Weights of a small mixture-of-experts language model, trained from scratch on English Wikipedia.
Size: 8 layers, width 128, vocabulary 8192, 31.6M parameters.
Training: a variant of Adam for the experts, 275M tokens, 5882 steps.
Below are experts of layer 3 (counted from 0) of a mixture-of-experts language model. Rows are named router (the router's row for the expert), down (a neuron's output weights, with its number) and show model dimensions 0-127. Each number is 128 + 24 x the weight over its row's rms, rounded and kept within 0 to 255.
After each expert's rows: a language model's description of what the expert responds to. This comes from a sample of Wikipedia text that the model never trained on.

# expert 34
router [106 183 135 114 120 145 140 179 152 126 113 158 162 143 145 141 127  80 161 116 145 123 128 118 128 172 114 172 153 133 123 134 110 137 119 140 143 149 132 122 119 146 174  96 130 135 127 153 151  94 136 116 120 127 129 137 176 124 151  93 100 121 152 117 164 144 109 106 176 126 107  98 142 124 102 116 139  99 158  91 147  90 121 110 110  92 124 111 113 148 145 107 116  97 121 145  91 117 109 100 119 181 170  94 135 145 100 152 106 121  93 131 127 123 120 120  88 186 116 123 179 167 162 112 164 140 114 130]
down0 [134  83 133 135 119 111  86 120 108 143 123 120 135 109 128  99  87 118 145 111  96  98 153 107 160 165 148 120 129 168 127 131 154 136 156 110 125 112 125 110 133 180 104 112  84 107 135 127  88 101 138  78 128 112 112 115 112 150 154 152 122 128 135 152  92 165 146 126 145 124 123 135  83 126 107 133 134 153 127 122 145  96 140  86 106 103 140 140 143 141 109 116 136 137 158 161 102 161 105 135 152 103 177 164  89 112 105 131 197 153  68 123 118 154 138 114 127 149  62 135 125 122 129 142 107 106 142 152]
down1 [159 127 131 128 102 165  89 114 110 152 146 174 145 120 117 107 122 105 151 124 104 103 108 147 165 139 112 108 159 183  97 138 135 142 130  93 109 139 110 108 161 168 115 153 154 152 145 151 143 126 151  97 154 190 131 145 137 115 162 106 134 147 129 141  94 185 139  82 140  95 103 136 100 130 108 138 154 101 152 155 132 124 111 130 109 128 122 159  95 108 143  90 132 117 116 151 156 129 113 117 101 125 155 153 150 159 105 118 168 135 150 160  90 141 149 114 121 135 155 119 120 166 155 148 189 107 148 145]
down2 [107 141 105 172 116 144 125 159 140 134 135 144 132 141 154 141 146 122 169 144 140 123 147  86  78 126 156 131 125 123 110 163 137 116 130 150 140 128 117 149 155 115 136 111 151 134 132  93 110 144 160 116 131  46 157 125 123 181 124 110 109 124 161 124 143 152 105 155 124 143 123 104 101 116 177 136 138 144 124 132 121 146  92 156 125 141  82 112 136 160 119 125 119 130 123  51 116 104 156  80 148 116 104 112 138 165 105 152 117 117 136 136 110 141 187 166  86 154 151 139 127  98 163 108 124 120 164 136]
down3 [ 93 147 128 141 155 126 126 134 134 108 152 129 116 118 156 136 186 111 163 106 118 132 153 149 140 116 159 117 121 151 135 114 132 145 169 158 118 172 141 151 122 145 113 121 152 171 108 143 123 167 141 140 123 196 116 185 124 132  97 134  72 129 132 106 116 132 118  95 169 120 101 133 126 103 134 132 142 105  88 114 125 107 111 122 157  86 121 130 117  81 139 157 136 134  87 159  77 113 123 133 158 183 111  85  93  90 136 136 159 141  93 133 104 155 142 146 153 130 138 152 117 131 115 162 108 126 104 145]
down4 [103  97 132 146 151 100 111 146 100 108  96  94 136 137  92 138 116 136  73 137 134  94 140 156 124  98 127 119 117 129 157 104 127 138 151 177 189 104 106  84 116 135 135 131 109 127 109  98  99 117 123 125 152  32 132 148  63 129 137 111 150 108 127 152 147  89 132  99 123 140 154 120  99 146 170 120 124 176 165 140 105 133 139 109 154 115 128 128 119 121 171 113 104 116 147 108 153 147 134 148 145 149 129 117 119 129  99 148 119 127 132 146 144 137  88 145 142 106 136 114 129 103 130 156 136 176 100 117]
down5 [137 115 105 133 129 155 122 138 129 118 156 144 141 102 112  77 120 114 109 153 155 103 123 126 153 120 108 103 154 148 117 127  82 128 195 111 145 173 122 164 105 120 172 139 147 130 180 171 119 177 100 153 118  85 129 158 127 187 160 162 113 119 125 154 107 131 119 130 137 169  84 170 135 129 127 106 141 148 109 157 133 174 100 138 127 105 115 123 173 119 135 140 171 108 170  97 160 126 137 118 136 114 130 124 131 117  89 140 129 137 117 126 162 137  86 123 148 129 127 120 121  82 131 151 141 126 142  98]
down6 [105 122  83 140 121 155 116 141 122 165 104 174 148 154 117 133 147 136 172 102 140 126 151 101 129 138 137 166 148 119  98 142 143 155 152 165 133 133  90 139 155 157 134 135 119 106  83 132 141 131 151 108 127  26 137  96 113 153  89  82 100 100 122 142 193 154 138 144 113  90  98 101 135 149 133 134 123 125 147 131 105 106 111 141 157 156 142 105 123 158  96 115 158 127  88 113 114 117  98 160  85 109 132 111 113 156 133 118 162 115 130 120 137 139 128 108 132 105 127 123 138 125 161  97 118 139 140 139]
down7 [107  96 134 131 143  95 121 133 151  93 133 102 130 124 110 128 105  91 123 135 133  98 130 162 159 151 166 138 156 118 107 112 129 133  99  89  71 137 137 127 152 135 154 121 119 125 131 146 133 102  89 111 143  29 144 116 109 183 112 120 118 108 107 114  79 141 164 133 106 140 134 124 121 108 113 108 118 151 139 111 160 119 129 147 110 112 128 151 121 107  89  92 155 147  90 123 141 170 121 135 150 162 143 154 149 155 153 116 145 152 141 152 139 134 123 126 122 114 132 120 112 166 124 173 139 163  95  64]
down8 [144 144 139 145 123 133 119 164 146  98 138  95 147 124 132 112 186 111 161 181 144 109 139 178 143  81 118 140 144 105 123 114 128 126 120 139 169 187 104  64 117 122 137 125 100 131 118 145 110 146 173 137 157 120 149 137 116 164 104 129 106 123 137  72 139 120 117 125  97 120 133 126 151 136 118 154 156 125  96 131  92 157 136 124  84 119 134 113  87  97 148  83 143 112 102 120  96 109 126 123 100 132 126 138 145 152 136 123 123 106 159 115 178  96 104 146 106 119  94 143 135  93 113 163 115 141 103 174]
down9 [110 103 131 136  98 113 112 163 124 154  88 127 115 124 114 150 140 169 126 124 129  95 129 126 160 117 126  92 140 106 151 128 103 122  89 100 153 107 124 106 127 105 162  89 173 148 117 120  65 130 121 134 160 195 127 151 150 134 128 128 126 129 137 112 100 131 118 121 106 122  92 133  81 122 106 118 165 136 127 132 153 161 128 150 121  98 130  92  83 114 107  81 138 156 141 108 136 135 114 111 146 155 145 154 105 161 109 187  94 171  98 147 141 157  89 164 134 141  81 147 100 104 133 110 121 127 149 150]
Vowel-initial and accented syllables in Spanish, Arabic, French and other foreign names and phrases, like Umán, Omar, Lezama, árboles, Koua.

# expert 26
router [162  80 141 112  91 102 132 107 108 130 160 149 151 117 142 165 157 152 110 153 121 108 138 152 148 126 123 101 155 123 116 154  99 122 116 162  67 128 142 119 109 133 150 111  91 136 117 136  90 133 118 100 106 137 118 110 162 130  71 136 177 126 112 151 121 143 145 103 161 173 104 125 161 117 103 154 149 161 139 100 139 148 140 103 154 121  85 144 173 131 102 138 104 107  98  99 155 151 115 157 108 114  77 146 150  95 130 104 111 117 139 106  76 110 148 134 178 139 129 124 101 114 159 119 117 147 121 126]
down0 [132 109  98 141 127 152  92  98 112 103 168 159 141 124 136 141  97 140 133 124 159 158 152 108 128 104 146 123 155 123 144 130 103 128 122 159  92 142 103 110 129 130 169 166 113 164 166 109 117 168 114 131  86 137 123 149 160 113 121 157  90 132 146 151 117  86 140 139 141 131  90 142 144 101 134 140 155 162 134 162 142 132 160 149 112  65 129 137 126 149 125 122  71 113 106  82 166 140  99 124 132 127 179 184 149 138  99 137 160 111  55 125 142 136 109 123 127 151 108 141 164 140 138 117 134 129 133 108]
down1 [114 115 140 116 106 128 125 138 120 116 147 174 167 106 115 131  92 110  84 102 136 126 128 126 130 103 147 112 109 156 120 121 106 118 142 167  88 107 137 125 123 125 120 152 108 151 109 100 147 110 188 119 135 119 156  60 148 110 100 125 138 117 104 125 121 105 114 152 136 152 136 141 147 139 139 135 104 167 174 144 102 111 119 131 101  90 144 110 134 175 102 101 168 162 135  98 127 117 168  67  89 148 140 146 139 144 112  97 114  83 115 166 109 148 151 118 121 145  80 119 140 134 165 140 178 105 131 105]
down2 [143  93  88 141 122 148 126 121 109 125 143 145 155 122 138  65 112  91 161 101 109 113 168 115 113 125 126 112 122 145 134 146  96 108 149 141 121 101 128 108 139 108 139  99 139 134 142  85 137 133 152 120 121  56 188 113 147 173 128 152 163  67  99 138 146 127 125 114 162 132 119 136  86 114 153 124 147 127 106 108 129 116 165  91 164 123 120 159 148 171 109 150 131 146 137 135 129 157 119  86 136 109 110 125 146  97 143  99 184 127 111 164 158 131 145 124 108 166 126 134 161 148 153 123 106 151 135 112]
down3 [142 159 130 159 107 173 140 127 133 100 113 128 129 125 123 146 113 121 132 145  90 107 132 129 150 120 109 114 141 124 164 112  84 120 173 159 133 129 201 152 127 152 142 124 124 125 160 138 124 144 140 149 149 253 108 119 150 162 103 125 148 145  95 133 153 105 136 113  88 119 169 130 157  97 116 121 115 111 141  90 147 144 124 117 111 144 123 133 120 130 122 143 104 100 176 103 132 122 129 125 164 116 123 136 117 117 121  97  76 142 129 128 115 139  99 133 167 131 155 121 129 133 106 123 102  85 126 156]
down4 [129  78  96 138 143 135  83 143 137 111 108 122 155 160 135 108  98 133 131 107  82 145 136 117 140 103 114 157  76  96 144 134  93 143 167 126 102 156 139 146 158 130 124 150 166 123 142 145 103 153 110 133 132 128 107 143 112 127 171 138  98 117 128 107 116 116 130  95 109 140 111 136 133 120 146 110 122 107 120 159 123  90 115 143  80 127 181 148 110 152 180 106 149 112 168 159 135 146 137  89 103 178  69  98 131 134 125 104 148 127 122 136 135 121 128 143 107 129 154 146 116 140  58 136 174 106 116 163]
down5 [114 141 119 134 131 122 135 113 115 143 130 147 158 145 109 147 110  98 125 149 171 149 117 121 113 110 122 146 100 113  66 118 160 140 130  96 126 131  70  91 159 148 117 170 126 148  98  84 153 107 117 118 135  42 117 114 128  95 111  96  91 108 157 115  94 152 134 150 154 150 110 165 120  68 147 123 153 146 118 150 128 146 129 141 129 120 181 116 160 149  95 152 140 124 158 120 149 122  95 127 135 144 170 129 112 138 110 122 178 119 147 149 147 130  92 126 109 131 133 114 104  89 146 119 114 116  98 114]
down6 [134  91 138  93 120  94 151 143 139 124 176  95 149 130 123 163 131 114 148 126 145 138 140  92  84 141 141 124 119 180 137 116 132 139 135 139 121 122 122 107 112  97 123 116 153 103  97 111 142 144  52 142 151  46 130 118 129 152 142 145 130 107 139 126 129 105  99 122  67 161 121 132 125 137 143 149 137  92  99 132 143 173 136  99 113 118 119  84 168 123 126 161 136 149 146 124 156  93 125 107 133 124 150  89 148 168  85 105 170 144 150 125 100 155 141 136 134 131 133 144 159 123 134 125 159 151  91 132]
down7 [106 125 119 172 141 119 125 163 129 168 127 201 159 109 149  95 159 127 159 151 147 149 140 134 115  96 117 120  96 136 142 118 143 155 150 117 162 121  96 113 141 104 109 129 133 108 121  71 120 123 116 135 111  45 160 120 143 150 134 166 128  81 127 129 139 116 112 159 122 151 135 127 106 110 119 142 158 138  71 129 137 114 127 149 140 126 155 133 102 111 147 121 155 110 136 105 110 179 105 109 105 141 109 119  76 104 143 104 179 132 139 136 103 121 175 145 130 146 137 103 158 146 154 148 164 141 137 132]
down8 [130 141 131 148 138 112 100 119 141  98 124 109 120 124 111 127 126 160 103 114 162 128 143 157 107  97 162 114 145 142 175 126  97 154 115 102 147 120  86  96 177 109 125 141 156 151 115 131 158 162 162 145 143 153 138 153 155  86  96 123 126 124 124 147 118 102 129 141 133  95  81 120 161 154  76 106 159 122 113 133 153 110 125 145  95 118 104 174 139 133 133 134 157 137 144 160 142 103 154 157 141 160 134  73 122 100 123 113 126 122  85 147  83 142 116 131 130 115 156 139  67 179  86 147 121 154 100 140]
down9 [160 132 162 191  91 158 108 120 185 130 105 119 142 103 137  83 131 132 133 123 115 111 128 124 127 106 148 152 144 161  97 108 189 158 147 150 123 140 156 118 141 117 116 109 124 139  94 145 111 128 113 155 116  68  94  99 131  94 117 133 146 106  98 135  63 115 126 129 115 134 130 141 156  96 151  98 148 143 123 123 154 125 133 136 128 145 125 104 145 170 159 114 109 139 164 119 136 157 106  83 145 124 189 106  79 146 138  87 148 141 148 122 109 138 128 126 109 100 155 107 123 145  86 113 127 104 113 126]
Role and family nouns in song and album descriptions, such as singer, band, son, wife, plus commas and by in credits.

# expert 30
router [ 92 147 130 106  93 123 113 167 118 119 104 141 110 121  89 127 127 129 173 120 138 219 129 149 129 127 150 138 153 124 108 128 160 120 133 111 144 110 150 122 107 111 116 156 116 106  66 117 132  95 139 127 141 112 108 157 139 146 162 117 134 111  97 118 173 126 105 117 153 103 116  83 135 116 145 129 130 100 155 107 121  96 126  97 115  79 151 137 113 142 133 136 131  98 132 157  94 130 124 150 134 135 151 149 146 212 106 128 109 114  97 166 168 154 140 149  92 132 129 152 176 124 170 138 124 131 134 134]
down0 [159 168 155 146 148 138 128 123 108 152  93 190 166 103 144 156 139 141 139 124 120 106 160 112 136 123 103 120 138 115 122 114 121 174 133 141 152 165 107 120 125 140 124 127 121 140 103 132 122 158 108 116 125 246 119 112 153 108 131 130 133 128 151 102 172 122 120 174 136 106  95 104 137 180 108  98 140 125  96  84 137 101 135 121 100  72 134 116 111 109 141 121  98 155 127 140 116 138 129 124 140 153  87 121 141 115 127 112 132 123 115 116  77 141 155 145 132 113 160 141  93 122 100 110 126 148 137 128]
down1 [103 115 121 120 114 164  86 154 142 143 115 126 133  93 109 110 154 119 141 130 124 138  96 141 107 105 131 117 144 125 125 173 156 144 116 131 138  89 107 169 125 121 132 113  93 109 111 151 177 157 135 129 129  57 145 128 166 105 121 110 118 117 108 117 122  86 132 130 132 148 152  72 111  92 119 126 130 116 147 113 128 102 200 119 101 121 147 121 128 130 101 148 149 116 145 136 104  98 166 136 129  91 132 149 195 139 131 104 130 123 147 126 135 144 149 175 129 115 124 161 145 175 141 125 131 172 186  94]
down2 [106 127 130  99 141 134 119 109 122 155 118 183 104 127 157 144  86 103 147 135 128 125 147 113  65 124 115 110 132 165 141 125 121 134 145 116 133 133 139 127 138 104 108  66 105  92 108  91 113 156 170 103 136  66 139 108 120 101 115 110 141 113 128 124 147 130 112 106 131 178 124 136  92 141 165  98 121 165 128 133 191 166 139 111  79 142 147 155 128  95 143 112  89 149 102  96 138 125 124  96 151 152 148  95 133 118 179 114 161 112 150 108 139 139 139 171 127 112 105 142  94 115 118 105 132 142 115 144]
down3 [ 96 115 159 142 141 120 147 147 116 125 123  98  83 125 127  94 138 177 108 131 106 105 115 166 130  85  80 126  97 142  98 101 148 112  94 105 140 108 114 106 144 137 167 118 148 136 109 145 148 128 153 134 147  76 135 143 155 119 112 139 141 163 113 125 117 120 141 133 117 141 139 111 107 141 162 129 142  99 138 146  87 133 116 159  94 114 120 137  82 146 143 135 165 178 168  99 164 159 149 148 169 125 120 128 144 129 117  82 154  74 135 149  80 121 123 138 100 125 136 138  94  94  99 154 135  85 119  89]
down4 [138 128 125 132 144 186 121 128 120 137  99 166 140 131 132 155 138 161 173 117 158 131 121 126 100 139 141 112 120 134 152 155 159 116 105 163 146 133 159 122  97 145 145 120 127 135 114 109 120 139  76 122 170 255 108 133 114 117 141 106 125 120 144 128 160 124 155 131 112 131 126 104 139 125 108 115 126 123 114 129 131 125  90 142 140 151 121 161 134 103 143 123 140 156 137 128 111 114 141 142 142 132 118 130 183 120 117 134  96 128 131 102 121 151 146 153 122 118 143 135 120 144 138 127 174 147 135 123]
down5 [149 154 141 132 149 150 167 140 157 121 137 115 129 109 118 143 129 153 105  79 136 113 113 155 110 118 106 168 107 115 117 140 152 163  83 148 125 122 149 145 123 119 156 125 134 108 151 131 137 118  94 120 118 117 126 119  83 174 127 123 111 118 140 104 153 148 126  96 112 150 139 110 112 124 121 126 115  95  99 123 115 106 116 134 129 125 168  63 129  76 159  90  96 138 141 129  92 134 114 124 132 164  98 107 158 115 113 128 160 135 143 142 149 178 165 182 139  87 171 199 114 141 127 100 119 169 130  88]
down6 [145  88  86 107 132 120 115 142 109 117 111 143 151 112  90  89 142 106 110 116 118 136  94 111 142 115  90 111 131 116 109 104 122 139 110 126 139 128 138 124 114 142 117 158 151 105  84 126 137 121 137 153 149 117 124 179 171 136 155 139 101 123 101 160 106 153 171 124 106 154 165 125 132 106 144 146 141  98 112 110 152  94 150  97 132 131 174  97  93 187 125 129 139 118 153  99 138 102 147 117 141 107 154 116 136 124 109 135 128  58 159  74  97 126  76 148  94 116 155 117 127  81 119 121 139 153 134  84]
down7 [ 92 150 114 102 149 103 118  87 118 112 132 147 113 122 170 101 111  89  68 132 165 179 140 149 117 138 114 159 157 156 125 100 149 149 146  99 153 149 122 149 132 129 112  82 134 119 127 122 129 201 157  84 117  76 180 149 137 123 138 143 108 118 149 118 133 152 138 111 168 150  90 108 104 138 166 123  83 168 129 118 149 161 131 142  82 101 140 151 146 129 147 155 121 126 140 118 137 140 104 130 148 138 141 125 136 108 157 111 113 116 128 139 147 128 143 127 121 128 133 135 144 166  96 135 185 108 131 152]
down8 [ 88 134 104 159  95 141 117 140 143 143 160 124 134  72 103 135 137 147 120 136 159 109 124 121 134 120  85 100 154 117  73 155 111 137 117 148 101  92 133 145 116 124 133 176  88 174 121 115  89 117 131 127 165 127  98 131 145 119  87 151 102 103 126 176 108 123 183 131 125 153 157 128 119 107 156  94 126 151 152  89 134 106 123  86 123 134 146 164 162 165 103 115 107 129 129 184 124 119 135 132  85 118 188 130 123 125 120 128 138 148 145 142  90  77 144 117 118 149 140 142 142 122 136 119 160 123 142 113]
down9 [150 147  73 142 103  96 141 118 107 153 116 116 137 142 120  93 123 127 105 110 143  83  74 144 136 147 102 109 149 129 103 104 100  81 125 143 126 121 152  98 128 147 173 133 177 116 158 128 113 143 116 122 121  70 135 178 104  76 134  87 148 130 149 137 110 134 124 127 117 142 114 144 147 171 121 163 152  95 138 137 114 112  83 173 141 151  97 105 156 116 118 121 112 100 127 146 119 139 107 138 103 105 135 147  78 120 101 153 130  98 131 113 151 140 111 109 162  84 144 100  91 128 117 158 147 104 135 109]
Capital letter or first piece beginning a person's surname, often Italian, Spanish or Slavic, such as P in Pelliciari, Gonz, Kal.

# expert 22
router [135 104 115  97 151 136 104 146 118 144  96 152 179 118 111 152 182 113 160 167 130 118 158 132 103 116 140 115 170 106 131 147 179 114 100 129 141 135 151 116 132 164 178 136 157 126  60 135 161 150  96 135 175 121  87 182 147 166 134 108  99 152 128 110 146 132 149 160 173  98 116 137 128 134 117 135 128 117 141 135 141  94 103 122 125 122 141 114 116 147 112  92 156 130 120 117 130 101  91 110 141 163 182 125 144 166 128 147 105 140 101 129 118 149 124 126 120 163 147 172 149 110 134 129 141 137 150 141]
down0 [110 151 105 136 111 154 118 127 147 170 161 129 114  97 161 127 128 150 141 140 138 128 150 105 150 117 136 122  92 135 174 126 151 145 122 134 134 125 144  80 128 187 122 168 131 140 165 138 141 131 172 123 115 206 120 148  99 115 120  95 156  85  98 130 108 161 150 152 165 150 172 139 122 156 127 126 189 141 104 104 155 123 120 125 128 164 174 136 101 150 145 152 131 117 122 149 137 125 140 170 108 149 113 135 126 120 144 140 152 105 120 137  74 178 167 136 143  97 129 141 150 127 102 146 139 144 135 150]
down1 [133 167 137 123 140 103 131 130 102 187 131 145 108 117  95  91 138 135 139 176  94  97 125  77 123 110 119 132 125 125  93 160 124 121 146 161 142 165 103 116 159 163 116 120 159 152 143 148 107 127 122 108 142 222 125 131 134  89 134 151 117 123 150  99 130 127 147 136 116 117  90 111 172 114 128 149 100  64 110 146 138 107 119 146 156 158 168 127 102 136 117 111 139 110 123 161  95 127 152  94  72 115  96 111 136 126 136 133 101 110 115 114 146 137 151 139 107  99 154 107 108 151 147 135 142 116 119 150]
down2 [121 108 150 125 112 142 161 139 135 136 151 128 129 155 132 146  91 106 149 134 137 183 143 158 138 148 122  99  98 140 148 156 148 179 117 129 125 126 108 119 133 123 157 140 132  84 144 116 113 149 126 109  86 243 153 115  94 145 157 122  93  96 127 115 114 153 152 123 126 131 129 140 154 147 116 132 164 151 114  90 126 125 166 109  65 154 142 117 110 143 118 149  81 153 111 156 136 122 112 153 125 181 143 114 102 153 134 106 177 130 114 150 124 100 150 124 143 123 137 112 114 131 133 116 130 148 147 101]
down3 [132 133 136 129 111 166 154 142 158 118 120 100  94 153 177 124  94 156 104 130 132 154 142 140  83 180 123 116 107  98 123 117  80 122 161 132 118 106 155 154 146 144 156 136 102 189 116 149 149 145 173  96 153 180 121 125 136 104 148 124 154 137 164 142 126 127 150  98  89 123 128  72 117 111 153 130 142 106 152 130 144 114  99 194 165 141 143 120 116 125 130 129 132 102 133 105 136 150 146 130 136 142 118 152 144 124 120  93 142 128 135 113  78 141 178  89  95 110 138 113  88 152 147 109 139 114 128 114]
down4 [139 159 111 101 155  96 162  97  99 148 137 135 111 133 116 132 153 116 115 179 128 125 127 130 115 120 133 114  98 173 131 116 115 190 119 145 103 120  80 135 111  81 168 183 179 139 100 159 106 117 141 131 116 135 141 161 160 128 102 129  85 117 166 125 148 108 118 135 146 144  86 148 124 161 113 156 136  95 105 142 111 142 162  99 156 169 130 103 123 110 101  95 142 123 102 119 121 147 122 137 132 177 117 108 113  96 121 136 153 131 127 130 111 135 141  91 133  58 133 121  96 142 111 137 154  95 110 125]
down5 [133 141 174 151 103 194 165 138 146 103 144 130  96 136 105 160  98 149 127 148 144 138 127 130 110 140  80 154 155 101 107  62 141 136 156  80 158 121 104 141 132 142 168 103 101 127 126 165 107 153 121 100 137 150 159 132 125 151 118 102 152 101 119 118 139 139 102 126 157 107 147  87  73  98 139 108 146 150  89 130 133 140 112 167 120  95 148  80 131 142 135 127 130 140 114 135 144 106 120 124 149  92 102 174 123 132 102 146 125  69 156 118 129 128 145 144 159 157 132 135 161 119 137 138 129 122 159 116]
down6 [116 136 164 125 146 110 126 131 124 119 195 128 138  96 160 182  99 143  99 156 141 136 118 126 167 151 115 131 157 119 117 149  66 141 136 178 124 143 115 117 140 146 118 101 118 138 161 101 153 147 103 113 141 167 177 150 116  92 143 106 139 102 128 119 143 102 122 153 123  94  93 109 147 144 166 179 131  98  87 140 153 119  96 168 144 145 130 120 129 165 123 117 108  80 153 154 170 138 112 167 118 130  84  99 133 124 131  82 161 133 156 146 147 107 128 151 129 116 120 111 107 146 128 140 147 124 136 126]
down7 [125 150 114 143 147  99 107  80 134 152 112 107 113 148 143 110 128 119 148  68 133 141 121  81 137 143 103 117 142  95 162 148 124 133 166 110 123 133 145 123 137 118 176 114 191 118 106 161 154 105 109 139 116  38 106 148 191 130 147 151 137 169 123 150 120 126 133 127 161 142  94 129 148 159 140 150 110 113 131 113 151 136 140 168 174 117 163 151 117 135 145 128 105  93 114 117 123 105 114 154  94 130 100 131 113 122 133  97 156 167 114 111 152 120 159 127 151 141 106 128 151 163 130 115 124 129 117 163]
down8 [121  86 150 147  94 167 144 101 184 140 141 130 113 124 166 127 145 153  74 109 134 150 118 117 157 115 112 143 139 156 133 115 129 174 145 135 119 130 122 133 116 122 109  88 119 136 167 132 102 118 136 160 140 242 169 125 111 138 135  99 134 127 103 153  82 119 121 116 100 154 134 129 165 117 185 123 150 128 112 105 128 136 139 128 160 106 118 105 158  97 160 107 145 118 147 151  96 126 153 161 129 138 112 126 110 150 126 112 127 134  98 121  92  98 118 138 103  97 135 111  94 102 111 123 108 126 134 121]
down9 [127  91 149 136 101 145  67 111 108 151 133 145 131 132 155  99 143 158  66 138 113  98 127 167 167 149  89 147 137  99 116 131  99 123 144 163 127 151 140 105  95 141 105 122 146  78 134 174 125 148 119 117 147 107 141  99 116 101 143 127 146 153 126 145 117 129 111 131  97 143 122 136 195 126 191 109 101 128  80 153 146 129 107 128 131 145 142 126 123 115 125 127 104 109  77 174 117 114  99 106 131 149 107 141 128 141 168  86 122 146 144 123  98 162 131 160 134 117 116 154 138 175 147 129 127 148 153 118]
Inner syllables of foreign names and scientific terms, often with h-digraphs like Kh, Bh, Dh, ch, e.g. Conchobair, Erythrina, algebra.

# expert 46
router [142 104 115 177 122 135 140 126 153 149 109 135 184 128 131 148  88 131 115 126 140 125 141 112 134 142 128  83  91 131 138 110 106 135 131 129 120 102 117 139 131  99 158 124 138 119 110 126 141 155 132 115 167 130  98  67 147  99  88 141 138  77 143 102  93 131 172 158 148 160 108 153 142 109 149 177 120 122 137 155 125 116 156 163 102 148 174 119 120 151 142 114 159 149  88 135 142 176 120 123 155 111  70  84 146 151 132 149  96 134  97 123 146 128 113  95 165  96 131 116 118 166 133 162  89 135 135 127]
down0 [112 136 114 111 113 128 123 159 124 117 116 105 120  91 116 108 129 141 139 136 142 118 135 149 109 117 129 131 113 169 174 156 144 132 112  91  92 139 119 122  96 116 143 137 159 172 121  97  77 157 127 146 113 145 158 138 160  75  93 128 127 129 110 186 165 150 126 135 103 118 162  91 107 141 149 137  65 149 109 108 132 136 143 120 148 101 146 133 114 112 102 128  71 110 104 115 179 147 144 171 144 111 144 124 109 143  91 153 164 167 120 136 114 130 132 186 129 104 102  94 129  93 105 100 130 137 102 134]
down1 [108 112 166 140  75 117 127 123 116 144 111 152 101 114 129 139 132 111 152 143 128 142 107 168 128 119 159 106 131 131  96 104 138 134 156 152 120 141 122 166 189 115 107 177 107 178 144 156 119 121 166  86 106  91 149 107 129 142 131  96 114 111 140 153 167  77 152 140 133 110 142 116 121 133  75 134 157  72 121 156 146  93 131 136 154 110 114 102  89 149 108 101 100 125  88 149 144 140 146 119 127  96 155 123 156 143 115 130 170 153 123 158 111 132 101 133 121 120 148  90 118 134 153 159  91  91 122 137]
down2 [149 128 118 134  88 134  98 107 119 126 132 147 101 167  84 114 103 146 170 149 118 115 125 156 145 160  96 103 113 107 100 148 152 149 107 100  94 119  96  86 127  83 110 156 136 129 142 140 116 148 146  70 103 109 143 109 119 149 121 133 144  99 101 148 134 165  67 116 131 164 118 137  90 146  96 116 100 183 135 181 100 163 125  97 127 104 105  87 148 136 102 140 131 125 102  85 123 110  83 113 156 124 155 110 163 127 130 126 156 102 120 172 137 122 148 134 140 120 129 146 123 117 112 110 105 143 143 135]
down3 [114 110 115 135 120 136 140 123 121 129 116 152 119 158 155 155 106 132 118 167 140 116 158  85 145 121 110 139 125 154 153 125  98 157 176 124 175 158 132 122 129 154 141 156 138 130 146 162 172  72 115 122 109  95 127 101 138 139 108 140 131  96 128 116 112 109 179 117 125 126 187 131 124  94 100 142 106  98 148 160 113 134 129 138 115 126 147 123  95 155 126 180  78  68 156 112 141 131 161 136 125 141 113 100 120 162 117 139 131 112 136 149 133 139 148 188 140 169 159 147 163 103 186 105 132 136 110 125]
down4 [131 150 132 122 101 153 158 106 115 148 141 155 130 103 115 100 152 108 127 199 158 155 137 108 136 139 137 133 129 105 129 118 143 124 136  88 131 116 133 123 129 118 141 121 133 146 139 123 133 112 156 128 103 145 150 108 181 190 162 147 106 159 131 128 187 118 108 104 131 112 113 165 153 156 104 122 112 134 125 150 186 164  82 121 163 112 176 160 131 145 140  99 138  77 132 159 121  95 114 126 113 151 193 119 109 132 140 131 114 100 125  97 128 131 118 110 151  84 143 129 100  83  90 124 146 112 113 128]
down5 [116 109  89 144 137  96 127 148 110 156  93 156 124 148 104 125 132 161 205 184 165 120 164 160 137 137 129 127 117 128 137 165 138 110 145 131 172 110 115 144  93 118 129 119 121 100 150 129 146 114 126 137  91  52 139 100 131 125 120 160 160 101 124 133 148 124 137 135  89 129  92 169 122 140  98 113 104 136 128 124 109 145 174 145 155 107  95 181 112 130 154 126 136  97 119 134 152 119 169 134  91 144 149 120 132 133 145 153 146 180 102 154 155 139 129 125 107 149  86 135 146 139 138  97 132 139 118 115]
down6 [135 139 149 161 142 141 146 110 127 115 129 130 156 157 169 127 137 134 142 141 108  75 120 135 140 109 134 147 156 121 150 138  90 144 107 174 146 107 113  73 153  85 140 130 130 137 143 158 116 174 179 173 102 167 149 130 152 132 131 137 110 156 157 131 125 172 131 117 110 142  92  98 124 123 131 104 121 103  98 117 141 121 151 127 132 140 149 134 135 131 111 159 113  88 142 131 166 144 148 139 142 109 150 119 124  92 111 113 160 184 103  83 172  89 141 140 121 114 163 121  67 141 107 152  95 171 126 148]
down7 [107 155 153 125 118 126  92 143 151  73 123 129 104 146  97 128 118 103  88 137 108 148 137 164 190 129 126 142 120 140 151 141 109  82 136 129 137 128 147  98 129 136 182 113 122 105 136 120 136 123 108 138 151 199 147 121 119 111 102 150 132 105 136 126 145  98 106 146 150 142 115 101 110  97 127 157 142 126 153 147 114 170 160 137 172 123 159 117 176 105 141 144 146 147 125 126 138 130 141 132  91 141 134 161 110 135 121 166 124 164 180 125  69 108 142  89  96 138 102 107  95 123 164 151 153  90 128 137]
down8 [121 136 106 117 130 136 117 143 121 130 168 120 117 124 158  89 117  81 100 125 122 111 152  93  76 142 130 136 117 140 142 141 127 104 143 130 112 130  81 139 125 137 129 132 102 122 185 138 159 104 159 121  98  88 147 102  65 125 121 101 126 134 150  89 110 157 154 155  59 146 144  87 102 139 110 119 107 127 117 143 153 140  88  75 156 156 100 131 140 126 136 109 156 115 172 127  94 100 172 116 134 157 105  88 135 162 141 132 135 121 111 109 115 134 118 147 154 111 117 145 124 124 127 104 180 147 110 162]
down9 [167 127 133 123 120 116 138 140  61 109  98 156 154 103 106 123 107  54 145 129 126 127 124 125 122 142 127 157 139 100 133 112 183 129 114 125 154 186 140  83 136 126 134 103 101 128 164 138 138 101 145 148 128  38  84 145 120 131 134 124 115 116  80 139 119 113 131 124 154 139 148 128 135  63  95 105 147 143 113 109 151 125 125 126 146 144 139 147  91  99 107 161 158 154 127 127 125 114 132 127 108 129 149 131 128 152 127 132  99 110 113 166 125 125 122 112 168 130 186 147 152 118 146 126 124 110 102 130]
Words placing events in time or sequence in biographies and histories, such as later, early, late, first, next, soon, subsequent.